Experts of a small language model: 64 experts in each of 4 layers, a variant of Adam for the experts.
Below are experts of layer 4 (counted from 0) of a mixture-of-experts language model. Rows are named router (the router's row for the expert), down (a neuron's output weights, with its number) and show model dimensions 0-255. Each number is 128 + 24 x the weight over its row's rms, rounded and kept within 0 to 255. Numbers have three digits each.
Before each expert's rows: a language model's description of what the expert responds to. This comes from a sample of Wikipedia text that the model never trained on.

# expert 3
It responds to: Function words after names. Commas, in, of, opening parentheses and was/is/were right after a proper noun or title, as in "Association (ARBA)", "University was".
router:130107120107144132121051131160130155143112114163129085111120121154125136117132148169109131115161139123121158130124156109138164135127169146133163160132121155110123110189091130117179141132121111138179134172123116094142138109117120127167159083143071116135115128126115149118194106104154128149160125151146113141127117109133131158129108123164111094135133149127140151117137137144121111124086124119093124096147112159174139153139142108086170124118181134094148096117151154133082123105175139119126131109096129135103135125141146133180140091107123096163083103095092155139115095117131112120118127140117127088153140179110109086142088150134119130148088118122159072142153154123060129117108128094089138120123111091133128141162133144125149175096109145149143136150168148134119118116115090
down1:193134101143094069073154133074150141144127113101156115096117127076126136143096108147110128099086136119137123121135104131102104143153114164178146097113132136130140159092132145168122159136154127125137145125145139125085126120113127159104126157165165093148096135111107156109138094109117121133105143115110144134164130118110143136086140113156095118102049139108122117157145123125120151106103161132120140082162109105117080193111118142091118141142125136142141113158131139175134134108134133156135112122132116140112123101150112144149127065138137130085155087114133125128134136123147109155110148146111164175114110144128149157114117106154138095134091114177135169115145145123110180118118154139069139168075098136143123131153127106115137107130145140136110093121099150136148084137111090
down2:104125120127134145111117161136114126095088114139126128118125137131121131137130103189124111151135143124135129116100133121110103104153127100109149137167096155145124127094098120149128128129144156105112172128127126150137141144152164107101136087102131125149165133114112133108116105173148142120102068188121148156195125159093168152106151155129089148138132145146108093148100135133134128090117148154135094125099105162112146108124172119096137140131113116115132151145139119112124118163080096138121146154153140160130121126112138159110131145161120142107140109146114135129120168118091148143076112107082148140086125135183075130105114092145123138131122082096146155174093220152093100157142133153128110107130155091133145091145159135164149115104154097148104074144106147096133121140149164
down3:138106117156136063143161113130172119108121095132151116136103121145138121154104095116126147139087094176122147069180122117156132122136123108123131102165162117095136117095140115132128151128142121164110116136159130086129128120158121143172111141160150138111104111097117140116135100097097130111144107141131129127122127149115097129101132096148097106129140104089111101151139124124142128087129142115128133111175139099106116119144126087149099144155123143097126126152127135148087071122113111078054110120104105171127153165096122160139103077102149112120104114115155165072124077151115133077160115135129138135146160136134150144109107100135114129141135173144088114080115162126102129112087120138098132156117126114143146170123096100127070090102152138154088097127132164126106121169123104
down4:159117117114141111087148144139157149119114136162155147145111134098110122126132117097071094102107090164111135119122140123141135103127137117155138141089139099116143109097123150139167081155156119165208125118109137105144131144129127129108122143154130097133141167091159150120122090137150138118090091153089108122179135109128110128129155151161098133115139117154085155123076145143093121136155122125114130167167159153125125100143156150150118125151131080063144133112110111119141119128143101136127161133170143096160145131117168132136127137097146145138136163121136150111164125126137130147129142098139071113116147145112142152092123115144139103084123122065096083186105174081172141115145144140137145124100126123115142136124131148128067166112114154093155107113125180137091138111123102
down5:112092147116131137147141115164127092115109151144116099148116146096100120165126120107123162122092140149089146148152070128169122123114115124111099082115133113139127147145130093034177145112141155130097110120120156141143133130131135101172101155098125121117157113164100118113169157071128131119144148129165127141138121118132152132111101160117117112126163119108143130200127115140150139139117153150102138121152106096120117155151121133154139164104120156121144119132165115134136136134117110147145136121127148106148090166152113140124090116151126153149126069132165139091163097124115160133138124125130152158116125107106136124184146084093124126144116142162127094123050050105085125119144144126086156111121119097124126126135075145094131169128133097143085153150126112107131104126110117
down6:104124104111131072119204111151161159141108103126135160114140138164158137131156138082144153154107150126171151108133149155121138122153110169128157104125129102164113097157138101151085130092175113143129082087098148121142114123137149136136103137158144149123139103092086119124088164121146106066133186112135121106124119125170107131136108141135133150140092177091136149115119102132136131157146107147115134183116136094147136103139148148139117154101129129129142136120111110114140129132116107135143131123106095139138112107117113126151130121142132100184131172113161115115085137140144144119104169149165089139136122165086156111130100124110146086092127139113158153107176146123100132138139147125186144124089155171106099154097140099105127083129184129172110145127109111165137136119115119
down7:146068124143151137100135123117132083159096141072115159155109180142092089135129150133173114139127122094097167082142165122106108121139161160146087088144124122165102150122104095145116135122069110128132111137151127142119108089102119138068134145135146122114145120131115148154166139146109130140148126153077142136174123153167085130132147124170112134158222127115079108088091166135150145094120142128159102097120138109120146147143129117120131129114118116095067143098125108131174081159112143103130119137143141127108172116158119166139124123154140144107136121097152142119136109127102092144108117116135119142121094130155122130121100136139116117113138142124141145167170178105102104145115128104094118130113115160147105106104123166118098111154137128111157118139130095131161096129148129
down8:114136135157100080126144107090176121105098135120133141143103120139101113134095130105127132088102133142133135139135133077087139108135139102102093111130096125133157114182143135143125097156064141109106102088098150094105110152108118140130136156107154126111130166125144131130131109119140138115160100129140182133093122147153154103089165111096114126098107089161086119159115154094122118087128135111130132133129126121130133132184133111174148131096118117109072102129122101158133154078117145169122085142133126133137116140141132167136177135135130177122120180090121159093165111120143120114172143073105134130133117114143091179139140136085138149160107148132110118134106141139094126125148171161120133165166103137110130156089125143114169096121123145151109125091109084153103110126091151
down9:079149122118163119158112125166097134097107170160132116123152138117145120128133146165142111120167090105148128150098164144148132127126113134098160148116142150113143124105084081139132103170117136110184139127170120133144066125117119162145132111117131125098110133149168094149149120111128136110135115132127162105115153137167142137113108125129115164164138142126144126151131153144126130147118182164131118129111086124108112118091115128143165126118128110134081155112108131164074135099161097135130124159142159094126151136112180120111104084115105130075131115089112119152102145121121064127119173122128134148132145118191145141111097130126161167131175149095174112083150080138130138173101136138099102101157154169135121115155177146117142146161131126110145134106174114099145125144141090
down10:151129123169121119165118127130158089148107102105129117149133100099169158174088138137141134154144151159063087152120146120101137126130158148171085109112121099136165157129124097102122095117145099152118169134125133111155105133096121139145141148124080100146113110180104148076102116141132103145089093123142137115129093114145119127108207095116133139099173111157113166157144149134152158144172127156123100138143144139117131165149119160101137154107113082108127119128145129150131147112112177152123098101154133110105110113151115135108134131181124131131139170117126138085154120068143099108117155151107121096133147080099123152119134133103093157118115133127158141149176092120137159141132130152111118105121113173130106125138171135148155156136134128147155128106138099163133151094119079
down11:132114125104118119152158145138132118108124118162195120099140171109108132106110164136148145128147134122166154160082142133112112115136123142132150106115139107156117095134142135112132160125171091093139126110126139100119163100138111115108140134146113172150147132105112144097059135144128069106168127163146154136157194105105122093129149126135099136121151118145113147083157159100093145118149128133082118161103109098127175129136129155090129106134163146137054137107142141120174122121161139149098119132137105077152081149131093115095168105106081132107144185113170127108113081154141139118158104112160116136147161151135142160124162101159143131119137141107148108132155158119149113120151144115163171134115096136149133148155120065121105135138127115129124108113122136128115092133113099
down12:142093078138127075139122132108118116155139161105163130130129137091128144183119111095153141166116172160079156141136082154080083158140096104145116118133122119117104131132154138115092142126151122116133160158135150133132149087112083095110130170162143114146110148131055065127105090131143130133113150114125114125143129143136116122086137150091103133098166128150124139113139129129116126132133123138136173157137123132102159111078109142100124111056188137120168150117123141139141121117073111143122150111138139139106130148136106124140107119163132132169138102134122114119143162092154152132147115096171111150141101131102148159120121149145129111160130118095082164109096159135129147163149138183116192133127138109148129169151144132127113127123158131181108093121100107110152148130120136
down13:115126085114145159159156142136101152121180156131117131147143091082107119119108111149099145154123146140140120131139130169117119133157098137104147126137110115111164101133117127144113137202130113094115095162119124131104109127147154114146164145100147107121153118140105143134125109098125111164148164153097121121153168159162146183123121102151139125144096111116187122143148142118122180092099124118165161151110124130145101110122144130088119147144131123169136102140135124140127109184103083150115102130139100161103164138150138132113138117127133172165135064140138169142126098143112186106113125096124175130130131134135127163124156139138086057137106138124098138128135054093127134093089090116114177112151158086121113119151115126099137135124132155126096114108127122135164114173127140
down14:100115169110091133128104120102142132119128137143141106110127146174136133142116091138131127135139130131115084141166120132124111164087129112144081110109149105171172160140146149130141142111143101161121134117099153114149136124144162101144162108125097126123158143178112138164153111134146143139120128087151126136135161123122147119132111172132137060124141142145127141138115123104161135135088103119120126154159142153164135125151121123137114113080149133095181099098143154098120134126100163152153076130103127134105089107143159122137115120110114104157122109136120114125110127099127123122128128156117138109163109113137138114144102155128107133112095103149069113146129000102143170125115168121117107122141113144103187138126107105153132155104166138124166171126124155173122112137115131
down15:172173140142141136139130128087142115156139169145155072155104121111108147121115119144099150080094135153113124090090159149133117149103107134144134102104133140132126153120132115117120153142109149165124120135161113164170143176126157158129155103153122127118152067155122142126166164156157129117075178180136135141102107100120159143121124171134117146146097119146083130120149132114134157132140160107078125102141128144106125096090111154145163162106081141121086142117143157107097142149118130135139139098121107145147125115195147095099153131096143142126115107148097127121140142164093105115120104113135086127123155137113092137123153090131099109097134116168101168107111140110182146150119122105139106108105119162133155129118129105172080099153140125136097133138153128140170168118159091
down16:148153128106110103147116125100132147109095118140075100100084146110117096102146131128077124091108095180121094122157115149143117119134106119114074145076138106166118141148143110087153105127108113141155169120127137128095163167121129140139159165134117098129125126164111146157136148165122104116069107142159119123090128162116167139082075121106144090113148136121134126180104110145130136086107150138114139116129144117173095147111150103155115130147147104164137125158101108141143104127101165123142125082118157109132157151130123139141136120140157141169142092091110089134149135159175157136159117100121133127091130117109155142132145125135093142177130128107098117090110085142116146136116129084143123147140114066138099108108102150174106109136118159099116114124159126144155154124105184
down17:153132118101094114109135108097163123129112092106118109145125132116117104085106138130134146146090141160108126141104136139145093141123137139105162127108107130130103118128114142134111187150085165117089098116155094176129129182091100098102132084135130133120094109149122129142166162150113122123131126145120173143117168125126075126133120105124140173143099129112109151110124139134177115070130146130114161154135136116098132133098122126109156152110096173137147151124127104157099104126133108101097162147145112154154131123143102142119096105120130155123155161112160120098176099116085127107170125114134114137132136108124126194116136117122120108150170123161108150134130217122117084124115119135127198127112124165128101123124133182177101121130167136128124143141144133096148093097185144
down18:112154119128108127137156095107139124129176113116094145123115147105122107124132164112184168191128159114155144109168165145168105123120125133154130151096162155133098148124125119104135120116162107115128114099161098104126087182132088103112109148126152135128104087095142119118144141125110125125155152163122183133153096126115114138138127140101155116134182143135110102130090134097137159142102083162139108141108115118126134134106159120159159148129101136127135111158104129145143171148118119150150153107146132128137144137150085158149066137085142085137118105162140078178154102147107137180084147150123135160125158155143121098133100112143099146116131146159131116130142020154112148135153124119156163112095094115116111139112145143134149108109167117152118115111129100135116136125101137
down19:114137114129123098141143125121087178118135086140152197104149157124151088128159149143091143112097110122144144144113140100101155116113114123124135135115131184120121111211147141133155125133126091092093111127121127114099130124150152132118113112117126109104106106132136136133124127125162100120092106118144125136122112133124114098184147111133096108115108143140148144143167116110132142142157168120096144087144151099126094109193113132124150161107093136124114129153116158108148153084107173095120136139112135136152142132118086119126067143100149128123106114116101134127168068129146101137101112122123106162125128107114160145093170117121094148110113132111170097130142209097092078136147127126134164162122135135140136139125152120143084180151096129130119113155088125115184086143145135
down20:105076086132118123119136135166112103118170119110170138085150163150126148141149179130134113148116145109128133121127118109120152133160096136119155115133069159123118115122127136116125145111182119089130154108076116148145129100134123096123100140169137139124164103104095150103088096123158124121137110136115095124121171120114109089185139092114121155114175146155135151088143127116135131139098168123103135120126124133093165126131124097127124062111133142083125171156120141153171150106118136123091134130191130113113129168140122099146096132140105172151162177092142150094107130098147151102121107086133122189156121102139151128094128114145147123154149098107183121092141161107132144144149156150167134152132116173112118116153160124108128127124146131133121125126114094146136083148164143
down21:173131141159158108189115135116156184136113126118157121106124136109139112093134119158104133117086135138103086096114102099142123112154134121131117110136104106144126133118125160137159109156122115148148138089143115156151091094158209178129170107139146132158137088129112167124145125125140147126116136144130137143140197109134153097113161116112111106106086111163093112158177129114147138137106169099122137104150104124123125139109111120109139111087145114124133176099130127141107094118103112103128080127155146116135106140116086142120119109111179128070090129144149109112140120148128123137118105178110137164098109129149117122104134097169134126129119075112089166139161153139099117120145142129147116195118076131126105124122107117144131087111150174108089102143123171136144158143126154
down22:089166143123151101115132106114110138131124112154136122131135106097174135170157065153135139137130151159155143149157137145119110112145119176140080154075165142135129109129145123103118139111086125144142065144147172123104137137150125134124133124109134108115075139083130136100165136104151101132137131092154135111183117166119135170083106176147114096142086137150143160137139183131123125120092111184109123144103103127141138118112174125159123142115138155149106127160144123146127133107145111162114166153107099158133085135106133142086116046135124101127101140102102104133119106143136133172126129155157175109134118168094112127171128142125141089104162118118107085113135129163139134114144097128153119154121080075122109145120134132164153120135131131125148151132142112137147154127092115
down23:139145135130097106146092092144112122116129107143123148153121176140158112097159108168152100161165126129135083171164091068152162124144103150137141154135137120131181122173111122174142132166157114138167186124113122086088155130095129137166140086123119090102086121127149083154134126161127151141150141151119118154145132145153089127136105117146155155143123112145098185131161157140093115118145115117144094100135089116151174106119164136164146131162156153150101140153119125107126091125167131126120112157134118089137136090094106111196127127101137097167069113148089139166103114157138093133098146117118139128110145121129131117117135098131129170102130119102103121123134096155110128118135101126127121113134110128160113136079143148129119123177128142130124153132151153135126142129144081
down24:125097105090126143100151132130148139130124112146190101101131149101143100114125096082092140143141148139137170180148156115135153132157152170151116183103132133119129095082119151123101132153123125096104160122128117127137108078103145112125112089121131119119138148068138115112099116131150097131073116101127125106161127140119104114162151128123117154160144127164156154126102105114088140104135133124144148147132096147135160109112113139148105115150116122143114140139160156160125154079124121140107168129098170138137094110135138127125118122128119134140134121119149153107146124128126137144163152135148105113142128217120130150105146102134138090127152129159141105142140255113163121117083139119151108104087136139116100146136132090152117158135137111088123096097115139142124101135119110
down25:134127130149117146079101162126084156124121113158083109115075146126145072113147126141132126122144146121136149106152093107095121120128166112117091103135131137130118104151094124151144124116097092151114141103107141200143119113134151114149121132077119120091171161128167116132163105160146156116099112149134175143145118134144118124091154135129107151140127109103134070123146134148141152105161117143138080113121130176129161135102158142119117126109076162148122148104152153101121102123119074128094133138142148169183125093134165131153128135140146163116138111085118154136102149138102171164159170077112118123123115153133119125146136084137112111142101111144109148157118151100083090152129197130134096146144148143139128117086084097167138120115164127145118106148092132136121125152119141
down26:125126125121140152143151160133109103120132183113093134148084126159120087147132115147151118132152138113115122144134139098146146169102180151126103100147103110160147137138122129098127155110123125106088153127159144134101148094084094127114144096112134128140153118153109104132147096169187115127099125114151123160111109150162120151174192165099103156150119121125099127105119108146134149159146102144085129172114087160151156145109084115076093132173112140140110131113138132088147155165125148111122131080090118108122122098125112135125136189171119109103161091123136110112097125113097169158144138098120134133130122103121154129125135137158145146138131113122155190131109212127163145129107157119126107124108115153137095120112131107135146125089121088112175093165151123114132108106137131